{"d_model": 256, "experts_per_token": 3, "moe_layers": [1, 2, 3, 4, 5, 6, 7, 8, 9, 10, 11, 12, 13], "router_score": "softmax", "head_dim": 32, "norm_place": "peri", "rope_fraction": 1.0, "attn_scale": 0.177, "init_std_up": 0.0254, "lr_mult_o": 1.5, "batch_tokens": [131072, 262144], "doc_mask": true, "train_tokens": 1801000000}
Below are experts of layer 4 (counted from 0) of a mixture-of-experts language model. Rows are named router (the router's row for the expert), gate (a neuron's input weights, with its number), up (a neuron's input weights, with its number) and show model dimensions 0-255. Each number is 50 + 10 x the weight over its row's rms, rounded and kept within 0 to 99.
Before each expert's rows: "gets" lists some tokens that make up at least twice as much of what it gets as of all text. This comes from a sample of Wikipedia text that the model never trained on. Tokens count by the router's weight.

# expert 14
gets: "ba", "p", "lo", "ru", " Ba", "co"
router:46 62 36 39 41 42 37 45 49 60 58 58 71 60 71 59 54 24 46 43 49 45 29 39 45 46 27 44 62 52 54 55 29 46 41 54 55 42 54 55 66 56 52 54 45 44 35 61 31 42 53 53 37 52 48 43 45 40 37 37 54 48 62 65 46 43 57 67 50 63 48 45 58 63 46 66 45 66 53 66 45 47 60 57 44 57 51 60 51 31 60 52 60 41 66 39 71 58 80 47 47 42 55 40 55 50 45 55 42 53 68 58 56 48 46 57 37 60 56 48 49 56 64 48 60 35 64 65 46 54 45 50 47 63 42 40 48 70 56 48 53 48 39 61 68 53 56 50 56 51 60 34 58 41 53 53 57 46 67 51 76 34 61 43 39 52 72 63 61 55 48 55 39 58 58 57 47 56 44 53 56 44 46 68 51 48 53 65 63 49 57 40 56 51 56 56 64 44 62 54 44 59 47 51 50 60 54 42 49 56 56 52 57 42 48 52 72 43 58 26 70 64 51 51 51 60 67 61 52 49 49 55 60 34 49 25 55 67 55 54 33 47 67 58 46 58 43 48 63 49 51 33 44 42 52 53
gate0:39 30 39 48 38 46 64 49 58 52 57 35 56 45 54 54 34 50 47 53 52 49 54 54 52 37 53 51 65 48 41 57 43 47 55 53 45 51 69 60 43 62 52 55 58 66 47 59 45 41 49 29 47 35 71 37 54 31 39 52 46 33 59 47 47 48 49 46 67 55 66 38 75 52 38 57 46 50 60 56 30 49 76 52 60 66 48 61 46 60 38 45 52 42 53 57 51 41 72 60 52 64 44 54 45 46 37 71 32 55 57 54 59 18 36 42 48 53 49 37 55 49 50 56 43 37 59 65 36 59 51 49 45 44 50 61 45 58 59 40 41 47 36 48 55 56 28 59 55 57 61 51 45 46 38 48 50 39 65 46 46 44 51 49 46 53 67 50 61 49 55 59 42 27 53 49 51 36 52 50 34 51 44 47 50 39 55 45 72 52 45 31 39 31 61 47 60 43 53 54 52 57 38 60 36 34 32 51 57 55 49 58 61 52 43 48 65 42 61 56 60 71 58 45 41 32 44 67 66 69 32 59 44 57 44 43 38 60 45 47 43 59 53 55 44 59 55 42 33 57 37 63 43 49 55 69
up0:58 43 43 44 51 55 45 51 44 33 47 48 51 54 37 55 57 48 54 54 49 58 42 51 61 43 23 29 50 49 46 53 55 39 54 58 59 46 67 44 55 44 54 45 57 49 41 56 49 52 53 50 72 60 48 63 54 49 58 55 58 44 42 30 70 34 53 47 64 49 40 56 73 58 50 40 45 53 47 55 54 39 53 67 62 46 51 63 50 37 54 58 42 62 59 59 63 48 69 51 50 56 39 55 55 42 54 50 48 28 44 58 33 43 39 55 45 50 46 51 53 45 57 33 35 40 35 52 35 43 71 71 50 62 66 48 34 70 63 61 62 56 52 51 64 46 38 35 28 59 42 46 45 29 64 62 38 52 63 65 58 33 55 60 48 50 51 61 65 45 37 73 71 56 28 63 35 35 50 42 56 45 57 62 57 42 59 68 53 61 50 46 52 42 51 42 63 42 52 38 51 58 43 60 51 58 58 62 55 65 38 45 60 44 22 44 63 42 56 54 33 44 49 49 49 38 56 57 62 28 51 59 49 55 42 60 68 52 53 55 57 40 43 55 63 49 48 51 58 47 40 63 34 41 51 52
gate1:73 51 43 18 48 44 60 52 53 46 43 45 43 55 58 59 48 45 59 52 69 54 51 54 65 57 73 55 53 60 51 46 41 41 48 51 69 61 43 56 48 46 47 48 51 42 28 59 53 56 53 51 45 51 68 63 53 49 41 36 37 58 68 46 48 58 39 50 57 49 26 42 59 53 40 52 55 36 54 42 56 56 48 37 71 45 57 42 50 56 35 63 55 67 55 64 42 63 62 59 57 51 39 57 68 57 58 42 49 49 57 56 55 50 49 46 41 51 30 52 41 57 49 30 62 60 39 71 46 36 36 50 60 51 33 50 46 54 49 43 53 38 51 30 43 55 35 41 64 49 56 54 75 47 52 62 57 65 46 52 63 60 43 42 35 33 41 49 49 59 49 39 28 54 47 47 60 31 47 46 52 61 54 35 52 45 51 40 52 54 42 70 33 47 56 56 63 42 51 69 40 48 38 38 54 59 44 74 46 24 65 36 41 55 66 46 56 28 48 43 46 43 41 47 53 41 36 64 60 49 44 36 40 50 38 49 52 54 38 54 35 60 56 58 50 43 45 55 33 44 42 47 50 63 56 54
up1:48 66 53 38 44 57 65 55 43 38 70 52 47 47 51 58 57 41 53 36 60 56 52 44 56 49 59 42 70 50 52 33 37 46 51 64 51 49 39 46 51 50 46 52 56 57 69 55 35 49 65 52 40 28 40 66 67 39 38 52 48 62 47 31 58 47 47 43 59 56 48 41 58 30 42 44 40 39 44 61 56 68 53 37 65 37 54 43 63 50 36 59 45 63 50 61 29 58 43 71 41 40 42 54 34 39 40 54 55 55 64 64 48 50 51 54 58 47 40 41 39 53 47 46 56 47 40 62 44 34 44 63 69 47 36 47 68 43 43 35 61 43 42 56 44 58 44 56 62 73 42 47 30 44 46 63 49 52 52 53 66 45 51 44 42 33 49 27 52 67 52 46 41 56 49 41 57 49 59 59 66 61 64 41 56 57 41 43 43 44 46 70 33 64 50 66 70 31 57 69 53 59 46 45 51 62 51 57 50 50 55 59 40 51 69 50 32 33 59 54 47 44 35 45 56 53 47 53 43 66 58 46 53 47 53 44 37 49 62 45 49 62 56 72 36 44 55 56 52 47 47 52 46 67 49 74
gate2:40 55 50 55 42 51 60 65 47 46 41 56 45 37 54 59 60 30 52 69 44 33 68 25 35 41 49 45 50 59 43 55 44 42 63 46 61 40 48 61 32 35 57 41 63 50 45 39 61 61 34 55 57 38 56 52 52 34 39 53 56 40 55 57 45 51 54 43 34 59 27 52 46 50 53 79 59 50 53 47 55 54 53 52 45 51 51 48 46 43 35 32 47 61 56 73 50 63 44 41 52 50 38 50 58 32 56 56 54 50 60 44 52 48 56 63 63 35 42 46 72 35 42 32 35 69 45 41 60 68 43 54 61 48 62 29 48 65 58 40 56 53 46 37 51 54 50 68 53 58 65 49 42 49 58 44 45 37 64 54 54 54 55 35 41 58 43 46 49 43 59 53 45 49 28 54 52 46 54 35 42 41 58 63 56 27 41 58 55 53 39 56 48 50 38 56 58 49 47 44 59 53 53 41 74 36 44 57 56 60 68 41 49 59 39 32 42 41 47 52 48 48 52 54 54 59 28 61 65 44 45 51 57 46 34 44 45 69 48 37 52 33 64 61 53 47 64 36 36 55 58 34 44 38 44 59
up2:52 60 49 63 74 61 58 47 40 45 60 46 52 59 50 67 49 74 55 58 44 55 49 71 63 54 48 65 55 71 48 53 53 50 38 72 31 47 54 47 47 52 60 49 55 54 38 53 61 56 37 68 56 60 47 51 59 65 57 44 54 51 44 58 30 44 60 57 60 43 60 56 38 57 54 50 51 49 48 45 38 44 50 29 49 37 55 63 50 46 33 45 52 50 56 34 27 54 49 34 52 30 27 60 52 46 57 37 51 56 57 51 48 50 57 46 38 56 60 48 53 52 59 45 49 51 54 55 39 54 59 38 64 47 52 58 42 53 49 54 47 54 63 55 43 34 65 44 59 60 51 52 36 38 64 62 51 58 47 53 51 62 48 30 44 57 75 25 43 44 58 64 52 44 54 68 63 44 43 56 44 59 42 32 60 73 58 53 62 56 56 29 63 44 62 50 50 60 39 56 65 48 53 43 47 59 32 44 56 51 58 43 47 69 68 62 55 51 56 44 47 65 40 51 33 35 50 67 56 42 47 23 43 55 38 46 62 55 61 51 63 46 59 39 49 45 44 65 61 66 32 55 62 45 40 53
gate3:45 49 43 55 32 48 68 55 40 44 31 56 45 51 69 48 59 44 49 49 48 53 52 57 69 52 51 52 53 61 51 49 39 34 61 61 57 57 92 42 36 44 35 46 50 47 35 51 54 36 72 32 37 40 42 50 53 43 46 43 67 46 69 55 33 54 54 31 50 41 58 40 56 59 43 68 64 64 42 57 36 47 56 44 58 39 59 37 54 76 53 39 44 50 50 52 55 30 67 35 44 50 50 55 47 40 50 74 56 49 47 60 65 29 58 36 54 35 54 42 47 59 55 58 58 48 34 53 40 51 46 57 36 42 54 64 39 65 59 53 53 59 46 55 54 38 58 41 47 60 46 54 59 52 51 43 43 43 57 58 48 42 59 48 38 51 58 41 58 35 52 58 28 36 48 59 76 52 65 51 62 57 52 58 44 72 39 41 55 50 56 35 48 33 46 53 53 49 52 52 57 42 55 50 45 40 49 72 59 43 56 50 38 61 46 51 69 39 54 48 61 64 49 38 40 50 35 67 52 36 32 56 61 45 61 40 54 53 49 36 61 49 36 42 43 57 59 56 46 59 54 47 49 52 45 55
up3:51 55 64 47 58 42 46 42 32 41 59 40 55 44 27 74 47 42 71 58 58 46 38 50 48 57 38 42 60 36 30 61 57 46 49 44 52 38 51 36 46 64 46 55 50 53 55 68 49 50 36 56 58 54 59 50 42 29 51 44 56 49 31 55 70 65 49 51 58 54 62 50 35 50 50 33 56 50 48 64 60 50 39 46 55 54 29 36 54 52 60 55 51 55 48 57 43 60 30 45 51 52 57 73 56 64 49 47 58 43 44 43 29 69 44 43 58 54 48 56 72 46 59 61 36 67 61 43 56 37 80 62 39 58 38 48 40 50 51 39 42 54 60 66 63 34 52 44 49 38 57 54 47 39 44 67 42 63 59 45 52 58 40 66 59 43 40 73 43 57 52 27 54 61 48 46 27 57 46 44 58 48 45 61 42 34 50 41 46 54 66 51 57 43 58 38 34 47 48 65 38 66 35 29 40 42 26 45 53 49 45 44 41 51 33 42 56 63 46 49 49 62 64 49 64 61 49 43 50 42 52 40 56 50 53 46 54 60 57 61 48 53 30 47 59 51 49 56 57 49 57 47 53 48 48 55
gate4:42 58 52 42 46 64 62 34 45 64 50 56 50 42 39 41 61 37 45 55 59 50 49 38 33 53 46 52 49 60 53 45 63 54 51 47 44 57 59 69 69 34 48 50 56 46 47 51 57 62 44 59 37 57 39 44 52 44 49 36 50 48 58 53 59 59 54 47 49 68 24 58 62 41 50 47 52 62 66 52 42 46 60 46 62 54 39 68 41 37 48 62 76 57 53 38 40 55 44 43 41 35 64 45 59 58 41 32 41 56 66 43 59 56 53 52 54 55 38 36 47 58 39 47 65 58 46 56 48 30 27 42 63 16 32 34 42 49 35 40 44 58 50 42 38 47 44 52 67 41 43 64 51 57 55 71 72 55 56 52 61 51 43 50 47 54 47 55 32 46 71 37 50 48 56 61 54 49 36 39 54 55 39 44 50 55 37 43 33 54 47 48 49 48 67 27 65 31 42 56 41 59 52 48 43 56 51 45 54 41 42 56 41 53 48 53 44 39 70 66 53 35 53 49 40 44 57 38 49 45 46 35 66 51 61 58 61 38 51 38 48 54 50 61 49 48 29 54 66 49 76 59 49 53 58 52
up4:57 60 68 50 48 63 43 63 47 45 48 53 54 43 42 45 50 54 44 42 43 62 51 46 51 51 40 44 62 48 32 46 57 43 55 52 26 47 46 53 43 33 52 32 54 45 36 69 33 63 61 35 41 33 42 52 58 62 40 48 75 45 66 42 47 49 38 58 52 56 52 62 68 48 39 50 48 40 65 50 65 53 64 50 43 44 57 37 36 38 39 57 39 70 41 59 41 46 48 44 47 63 33 47 41 41 45 52 43 50 53 49 67 45 42 35 21 46 63 33 52 49 57 69 59 55 53 48 46 48 51 52 51 58 49 58 70 43 32 50 53 58 43 46 47 43 51 58 45 51 61 60 39 53 50 39 52 60 32 57 40 41 53 51 29 66 57 50 51 51 54 52 57 50 53 47 51 64 57 59 50 41 74 52 62 28 57 39 58 64 54 55 55 68 54 59 58 66 52 31 37 49 60 51 43 44 48 55 63 55 60 41 41 47 45 57 64 50 35 71 52 43 37 48 57 54 68 47 59 60 51 51 58 26 51 41 67 64 42 52 51 48 41 37 43 45 59 29 52 62 68 37 79 39 52 52
gate5:42 49 53 38 48 39 55 60 53 45 47 45 52 41 41 44 44 53 58 51 62 58 42 56 57 40 33 48 60 47 44 46 44 56 71 46 49 48 50 56 39 37 24 16 62 43 47 53 37 51 49 35 66 54 47 28 30 35 40 47 41 60 33 47 64 51 46 50 50 30 43 39 50 49 43 46 50 56 47 43 60 44 68 34 52 48 30 33 51 48 57 47 76 47 51 59 48 61 65 50 54 39 61 50 41 50 53 63 43 47 70 71 52 28 58 57 45 50 51 51 53 29 43 49 49 55 47 56 39 38 50 44 60 50 38 57 49 50 60 42 54 59 40 48 58 59 49 38 65 56 52 52 36 41 64 48 51 37 40 64 56 53 53 60 63 44 49 61 61 27 42 48 52 45 52 53 70 54 51 39 42 51 36 60 65 30 59 58 46 30 50 47 39 52 32 42 56 46 53 56 42 46 38 60 49 64 40 52 52 51 43 43 54 64 40 42 45 64 56 64 67 51 52 58 53 46 62 52 85 57 46 33 58 26 58 49 52 58 45 65 40 50 32 50 53 41 36 52 34 41 42 44 41 51 49 56
up5:55 37 43 33 46 67 50 44 69 43 48 42 64 44 43 49 41 47 46 45 44 38 54 59 56 43 55 32 47 40 52 54 44 52 67 37 33 51 45 62 65 65 56 26 40 53 39 47 66 61 50 37 59 45 50 59 45 54 43 39 50 43 38 65 53 46 58 53 54 36 53 14 55 54 45 59 49 24 56 47 47 58 42 56 39 53 35 62 41 64 35 62 48 53 48 54 60 46 62 48 58 53 39 38 41 61 67 47 42 39 54 54 63 46 40 48 52 65 58 48 61 50 23 48 52 58 52 54 29 53 53 45 47 56 51 49 40 50 40 35 68 55 34 45 45 52 26 34 46 42 40 59 58 47 54 42 49 39 50 56 48 55 47 55 66 64 51 57 64 55 55 40 53 47 67 26 35 51 54 39 59 47 37 59 32 58 59 52 62 45 47 49 51 45 60 43 46 37 41 52 51 54 47 42 44 45 40 49 52 36 60 64 51 58 49 55 46 68 61 78 49 49 67 67 44 58 67 57 69 50 60 52 29 48 46 46 34 43 37 47 40 50 52 72 63 50 46 44 38 52 44 53 62 38 47 62
gate6:40 45 48 46 50 41 47 80 38 43 52 13 52 47 44 61 66 56 54 55 49 42 43 40 42 54 47 45 36 50 48 47 40 52 52 72 47 60 49 41 39 55 38 44 68 49 82 62 42 54 43 49 61 37 43 56 52 57 55 39 57 49 60 63 55 50 58 62 49 37 43 45 78 28 37 55 31 61 38 43 34 35 55 53 48 49 70 51 48 41 52 67 68 56 53 39 36 51 45 61 53 49 36 55 50 59 44 43 47 47 35 60 38 68 62 62 64 43 41 69 38 50 55 53 65 53 47 48 53 49 64 51 52 59 55 47 61 61 61 30 43 47 40 57 52 45 62 52 51 53 51 50 42 36 61 57 54 47 55 40 53 32 61 51 47 51 35 65 58 46 56 36 53 53 53 42 50 47 46 61 52 44 56 33 43 40 38 45 47 42 51 50 47 52 55 71 64 47 46 38 58 49 56 55 45 61 78 54 49 63 59 39 51 55 47 63 25 38 35 51 60 51 49 59 46 33 48 61 50 58 45 62 55 35 42 38 37 53 52 55 64 69 51 60 40 59 49 60 50 61 44 53 56 62 52 32
up6:35 53 43 41 37 22 55 39 42 45 32 54 61 41 64 44 39 40 49 49 38 44 41 37 46 47 56 52 53 47 29 64 34 42 57 54 45 53 47 35 32 36 48 49 57 56 55 50 57 63 53 43 36 42 47 41 41 54 59 60 46 52 55 43 49 62 47 41 42 55 42 62 49 46 26 46 65 48 50 63 30 63 40 42 56 69 57 30 53 34 54 62 45 69 61 65 43 48 51 59 45 47 54 51 45 75 39 37 57 48 23 54 27 45 53 47 56 41 54 51 58 43 51 40 49 37 67 50 67 38 38 45 51 65 48 50 56 41 39 53 36 68 53 44 37 70 42 60 68 43 64 37 57 57 45 43 50 50 78 42 23 56 41 40 63 50 52 53 50 43 63 53 47 62 40 63 38 37 50 34 41 66 56 62 53 54 27 58 47 33 44 44 51 38 45 61 37 34 55 45 46 51 51 42 59 40 52 45 64 56 47 55 47 47 50 49 63 57 55 54 52 58 44 47 49 29 41 51 61 44 51 63 33 51 50 52 56 56 42 62 60 58 45 47 53 46 41 50 51 38 69 52 60 58 49 56
gate7:58 59 56 42 53 52 75 63 51 53 63 55 54 34 42 42 38 50 49 64 49 29 42 59 52 49 43 36 59 40 54 40 65 50 47 51 38 47 43 55 53 67 61 38 44 22 63 53 43 50 54 39 42 43 59 57 38 47 45 45 63 68 51 54 25 50 63 42 53 43 25 54 39 63 57 41 50 64 50 38 31 45 70 28 74 44 47 38 60 57 55 51 52 55 35 51 46 55 54 40 44 32 30 41 47 46 49 42 59 57 65 43 50 56 45 58 53 42 49 56 54 59 43 53 34 63 64 46 29 48 36 64 68 40 58 31 50 52 46 62 58 43 39 38 55 27 64 64 62 45 51 41 46 60 57 66 50 51 50 53 50 49 49 51 46 42 59 29 51 45 33 42 51 46 59 53 44 47 63 42 46 60 38 41 56 48 46 52 57 55 60 49 58 38 39 45 61 42 46 55 64 49 54 52 35 60 64 43 51 34 45 36 49 40 52 40 47 53 33 42 45 55 45 64 65 46 55 54 60 43 57 56 39 49 35 44 62 53 37 43 52 46 63 47 35 53 49 71 30 68 34 63 61 57 63 45
up7:51 43 41 65 54 56 64 58 48 37 35 67 64 51 46 52 58 59 57 59 45 42 38 45 51 51 41 48 64 31 39 57 46 40 50 39 49 69 53 73 43 40 43 49 51 48 28 58 48 45 61 26 58 47 53 33 45 41 29 66 57 60 52 38 46 42 60 49 56 56 42 65 50 41 67 46 51 60 52 47 54 34 58 39 70 43 45 40 35 50 34 44 25 56 34 48 60 51 47 32 58 54 53 36 40 58 63 52 55 44 51 52 59 51 67 51 33 36 57 62 44 35 67 41 42 41 57 51 60 30 41 45 43 50 39 35 52 46 54 39 52 54 57 58 55 44 46 40 50 44 41 37 61 63 36 55 58 34 52 56 58 49 50 34 43 48 42 56 43 43 36 44 33 49 43 45 64 55 63 52 60 67 36 40 53 53 45 56 39 56 47 52 48 74 67 64 45 37 48 48 38 31 51 51 42 59 54 63 37 32 46 57 65 46 53 45 56 63 47 29 46 53 48 62 57 50 44 53 49 42 51 65 35 54 51 46 43 38 35 41 37 53 57 50 39 60 37 51 44 56 29 25 51 63 66 56
gate8:46 57 43 48 55 48 41 31 26 48 50 47 51 49 69 76 51 46 67 25 35 31 58 55 35 49 45 49 36 52 58 64 48 37 59 49 56 45 53 53 57 38 37 46 28 57 40 42 50 63 57 55 46 70 44 53 51 69 53 58 60 45 41 64 58 40 60 58 59 54 50 36 32 44 41 68 43 44 59 45 39 50 45 52 38 48 41 52 40 48 35 61 52 69 47 38 64 45 71 54 52 46 32 51 60 38 41 48 43 31 51 66 47 37 38 64 54 57 51 62 34 54 65 57 50 39 33 52 45 50 44 53 41 41 54 52 54 53 58 52 30 52 55 26 46 46 36 56 53 52 52 47 43 34 28 56 55 48 51 52 54 44 58 57 47 51 49 47 51 45 53 35 61 53 52 62 50 48 59 51 43 24 59 57 59 31 38 55 51 37 36 35 48 59 46 56 30 58 56 58 59 56 47 52 49 38 56 63 45 42 39 32 49 49 45 53 35 47 63 43 47 57 24 50 63 57 50 63 47 54 54 50 64 52 40 58 39 58 56 33 57 56 43 44 43 28 48 42 62 53 37 62 39 59 67 58
up8:52 50 27 33 49 48 47 64 50 42 47 54 54 48 53 64 52 58 56 66 58 54 45 41 56 47 36 61 66 55 56 53 42 73 30 65 40 54 59 56 40 57 58 51 60 48 54 55 41 46 44 54 60 39 45 59 50 34 49 29 42 42 58 39 44 48 56 46 33 36 60 64 54 52 51 65 45 50 41 41 62 44 38 62 42 52 48 34 44 56 42 50 61 52 54 49 70 56 56 41 60 62 62 49 62 46 56 58 51 43 73 41 35 51 59 48 53 55 39 53 52 48 50 61 50 57 70 39 61 40 48 61 44 61 30 47 49 59 49 50 20 52 50 45 66 61 53 53 47 34 53 58 46 35 48 50 32 44 65 56 59 55 56 35 56 60 37 52 64 57 43 50 33 41 54 43 50 44 44 48 42 72 57 34 52 54 47 70 43 57 38 40 60 33 66 54 70 50 50 54 62 40 51 78 66 46 33 51 63 57 59 76 56 41 48 48 45 58 54 46 49 41 49 39 39 35 69 35 59 57 55 43 26 55 52 44 49 47 64 44 56 48 37 59 75 40 55 41 46 62 43 46 59 57 55 48
gate9:45 36 41 40 36 69 69 67 40 50 58 47 49 62 74 43 60 37 53 70 53 45 33 59 61 58 56 43 52 64 53 62 63 39 51 57 52 47 63 53 34 56 53 64 61 44 48 38 41 48 51 44 37 40 53 62 42 34 48 50 50 42 63 61 42 54 54 54 50 60 35 38 43 39 64 80 61 71 40 60 43 54 44 39 46 46 57 58 51 66 50 56 38 51 40 51 52 31 64 44 42 46 60 50 53 56 42 51 39 43 60 52 55 25 53 47 47 37 62 41 52 49 48 55 61 48 63 45 53 52 54 50 54 45 41 30 50 52 56 61 61 65 49 53 50 51 49 47 47 32 51 47 53 60 46 34 69 51 46 27 70 47 37 54 31 45 46 40 31 54 40 48 62 54 68 38 75 59 58 50 49 46 45 57 46 57 49 33 63 50 52 50 44 45 57 46 59 55 65 47 50 56 51 50 49 56 40 65 31 66 72 39 69 51 40 46 50 38 60 37 42 36 36 55 46 59 44 41 42 49 64 38 34 61 58 45 45 54 45 62 58 48 64 57 45 56 41 37 32 58 50 36 35 46 55 61
up9:42 51 51 49 52 60 59 53 38 60 41 56 48 65 53 59 72 54 51 69 51 53 54 50 54 40 55 36 55 55 44 54 38 27 65 65 48 58 60 38 46 43 60 73 58 55 68 51 44 58 58 44 51 46 50 45 50 36 40 71 43 51 53 60 53 37 41 59 52 57 46 46 41 61 57 57 59 62 60 60 40 74 74 42 29 43 68 52 41 60 56 68 56 50 53 52 47 37 47 36 61 28 57 58 41 43 48 62 53 60 51 47 50 36 52 46 38 61 43 40 50 56 57 68 59 34 52 29 52 57 54 52 52 29 54 59 43 52 57 63 62 71 45 51 47 54 53 36 59 37 63 37 44 66 59 38 65 51 54 47 46 46 54 34 42 47 57 62 41 59 52 37 57 52 54 51 40 53 57 37 44 51 64 49 61 47 65 37 48 62 60 46 52 46 54 49 50 57 63 62 51 67 69 55 49 69 47 51 55 70 58 45 73 65 46 32 67 49 60 38 70 47 42 58 38 35 48 39 56 51 42 47 71 45 52 52 63 44 38 59 66 39 45 55 53 58 69 42 49 48 53 49 57 44 64 49
gate10:49 49 47 47 50 61 48 54 55 44 51 47 42 23 49 62 48 46 58 48 38 50 47 55 60 43 43 47 40 54 45 53 55 45 54 41 44 42 45 69 39 48 51 45 57 43 39 41 54 54 40 31 55 65 35 45 54 46 44 58 44 37 29 57 69 42 53 52 57 60 49 42 66 57 43 40 61 60 39 64 51 55 68 51 61 42 43 43 50 44 34 66 56 64 72 53 53 46 50 50 55 50 53 29 61 62 46 61 67 73 55 38 50 48 36 43 48 46 55 56 51 60 58 47 36 44 60 39 53 50 37 49 68 68 61 51 53 63 65 53 55 62 40 51 49 53 53 40 35 59 60 46 53 68 51 26 55 45 45 56 53 43 53 38 40 52 60 63 48 42 57 53 32 46 46 54 44 59 45 30 51 31 43 51 45 43 33 56 65 50 44 61 32 62 70 51 64 54 62 44 53 44 46 44 65 64 50 59 58 56 66 58 65 59 39 66 40 25 41 48 45 55 45 59 58 49 53 62 70 54 53 48 52 30 42 43 73 32 44 67 52 52 70 37 55 43 26 49 31 56 41 55 41 35 65 58
up10:53 41 40 70 45 43 67 47 17 49 52 40 47 43 47 48 38 48 58 30 43 48 67 37 63 52 49 62 57 42 54 48 56 54 58 47 39 69 44 49 50 58 50 48 67 51 36 45 44 51 63 62 59 46 47 42 34 43 39 47 54 29 43 60 33 54 45 31 56 70 59 41 45 45 51 48 62 47 52 36 40 51 46 52 56 47 46 55 45 59 52 50 41 43 49 52 62 39 59 48 38 53 48 51 43 41 31 64 32 49 51 37 53 58 48 53 60 44 70 60 63 27 40 57 46 34 47 34 30 42 46 57 62 59 56 53 62 42 48 64 56 45 73 52 56 39 41 64 57 48 31 43 35 52 60 43 48 52 62 53 79 60 42 70 69 48 40 62 50 51 53 44 51 48 27 45 67 41 60 41 36 59 42 70 43 60 40 59 65 60 69 35 67 28 48 54 51 34 53 62 62 48 52 47 46 44 45 67 55 56 42 58 40 56 56 52 55 55 72 56 55 51 50 64 48 64 52 48 55 57 49 46 54 47 41 51 51 56 39 57 57 47 45 51 47 64 50 28 52 57 55 41 32 49 53 58
gate11:56 43 37 67 44 38 53 54 27 57 38 74 44 53 56 50 39 53 57 55 41 47 30 30 55 57 55 48 59 41 53 52 59 48 46 53 48 43 41 39 64 56 61 32 32 46 46 52 30 54 44 61 43 49 52 62 36 39 35 49 59 46 43 54 70 60 40 51 67 60 42 54 41 55 67 44 45 50 43 45 41 46 40 40 61 48 59 38 51 54 50 57 32 62 64 52 36 73 74 37 48 61 59 22 26 55 49 39 54 36 66 50 31 57 56 45 46 29 59 71 48 48 50 46 43 39 47 49 26 50 37 56 51 45 48 63 62 55 57 39 50 58 62 56 46 58 52 42 54 24 53 60 44 53 53 56 45 51 55 45 59 57 37 62 34 56 41 49 54 48 59 62 54 37 41 63 38 48 49 36 53 42 41 38 48 40 52 47 40 49 63 51 46 52 53 47 44 56 67 49 43 50 55 62 67 50 63 65 57 46 60 44 51 63 60 55 62 33 54 61 55 34 46 42 46 60 44 56 53 70 41 67 46 59 30 58 57 55 38 50 50 30 50 66 29 47 50 59 54 46 55 48 48 52 46 56
up11:39 77 50 44 50 58 69 69 67 37 39 52 53 32 37 42 46 49 48 45 66 54 60 56 27 52 39 34 50 46 53 51 48 63 58 45 57 69 46 48 35 28 44 45 59 43 55 53 66 54 53 37 57 48 49 48 55 52 68 58 51 59 41 41 28 38 56 52 49 61 59 22 57 36 50 63 61 53 44 47 53 45 63 36 45 57 40 45 70 40 53 29 63 56 48 34 45 37 42 47 52 54 39 56 58 40 47 60 70 36 43 56 50 39 50 55 48 48 48 32 57 49 40 71 58 43 65 37 37 61 40 31 43 50 32 43 45 54 72 62 37 52 44 63 57 45 36 53 43 57 41 46 37 68 53 39 62 45 55 55 64 53 60 37 46 57 53 60 45 72 48 46 49 64 55 48 58 62 45 64 43 53 68 49 39 39 44 60 56 35 36 45 52 32 53 53 60 50 50 39 53 56 60 52 36 45 51 49 47 55 50 50 50 54 34 46 38 44 50 46 54 53 34 59 41 26 53 65 57 49 47 57 52 35 55 41 48 51 56 46 51 53 54 29 61 43 62 46 38 54 66 61 59 44 48 56
gate12:65 62 42 46 46 63 58 63 55 30 44 54 53 47 65 61 54 57 39 47 43 68 70 36 56 43 50 42 37 46 47 58 40 61 46 55 53 46 75 60 59 29 50 60 38 30 62 66 42 59 48 48 45 48 57 81 66 48 46 52 48 63 48 43 52 49 56 58 37 52 48 38 53 54 51 32 61 55 48 57 40 41 49 43 30 36 36 43 58 31 56 58 42 50 45 50 58 69 53 53 50 57 26 52 70 56 58 60 40 50 43 52 26 61 38 48 50 50 52 46 63 39 55 42 56 36 42 39 54 50 41 50 59 49 63 50 46 47 47 35 41 63 43 52 46 55 30 41 48 64 50 49 56 64 75 60 39 45 54 41 46 64 53 49 48 65 60 57 38 57 57 56 50 43 50 54 50 41 47 60 39 55 70 48 43 61 51 58 45 50 54 38 56 54 35 31 45 60 53 44 21 53 64 57 50 52 37 35 50 55 35 45 35 59 46 34 55 64 46 62 58 64 48 45 52 46 44 59 59 54 40 76 62 48 45 60 69 37 41 49 48 39 50 38 52 62 44 62 46 51 35 46 48 35 55 44
up12:52 45 50 49 52 55 51 57 69 62 35 42 48 51 42 33 33 50 40 38 59 54 79 50 55 48 67 51 53 50 46 61 59 51 43 56 35 54 56 54 51 45 35 54 56 57 41 46 51 42 44 45 57 48 64 40 48 57 63 47 47 59 54 38 52 43 42 50 40 39 64 66 46 61 46 68 40 33 53 43 57 59 54 54 58 53 42 44 54 43 66 60 52 36 62 42 64 26 38 61 53 49 60 47 55 56 45 51 41 68 42 43 51 54 53 59 46 56 51 43 45 35 58 42 57 66 62 64 57 53 54 76 35 52 51 52 56 45 51 45 52 55 34 68 54 42 48 59 53 60 58 51 45 69 55 52 44 46 70 34 59 56 33 40 44 36 68 55 60 37 50 46 39 42 31 57 38 55 58 61 46 63 69 38 35 61 51 48 49 49 56 58 51 73 58 23 69 65 53 54 57 74 61 52 44 64 44 53 58 57 43 54 66 39 56 60 63 58 57 50 44 52 56 51 59 64 63 55 55 42 41 61 51 60 45 55 59 47 49 70 42 56 66 47 34 47 43 49 64 37 50 42 13 36 50 50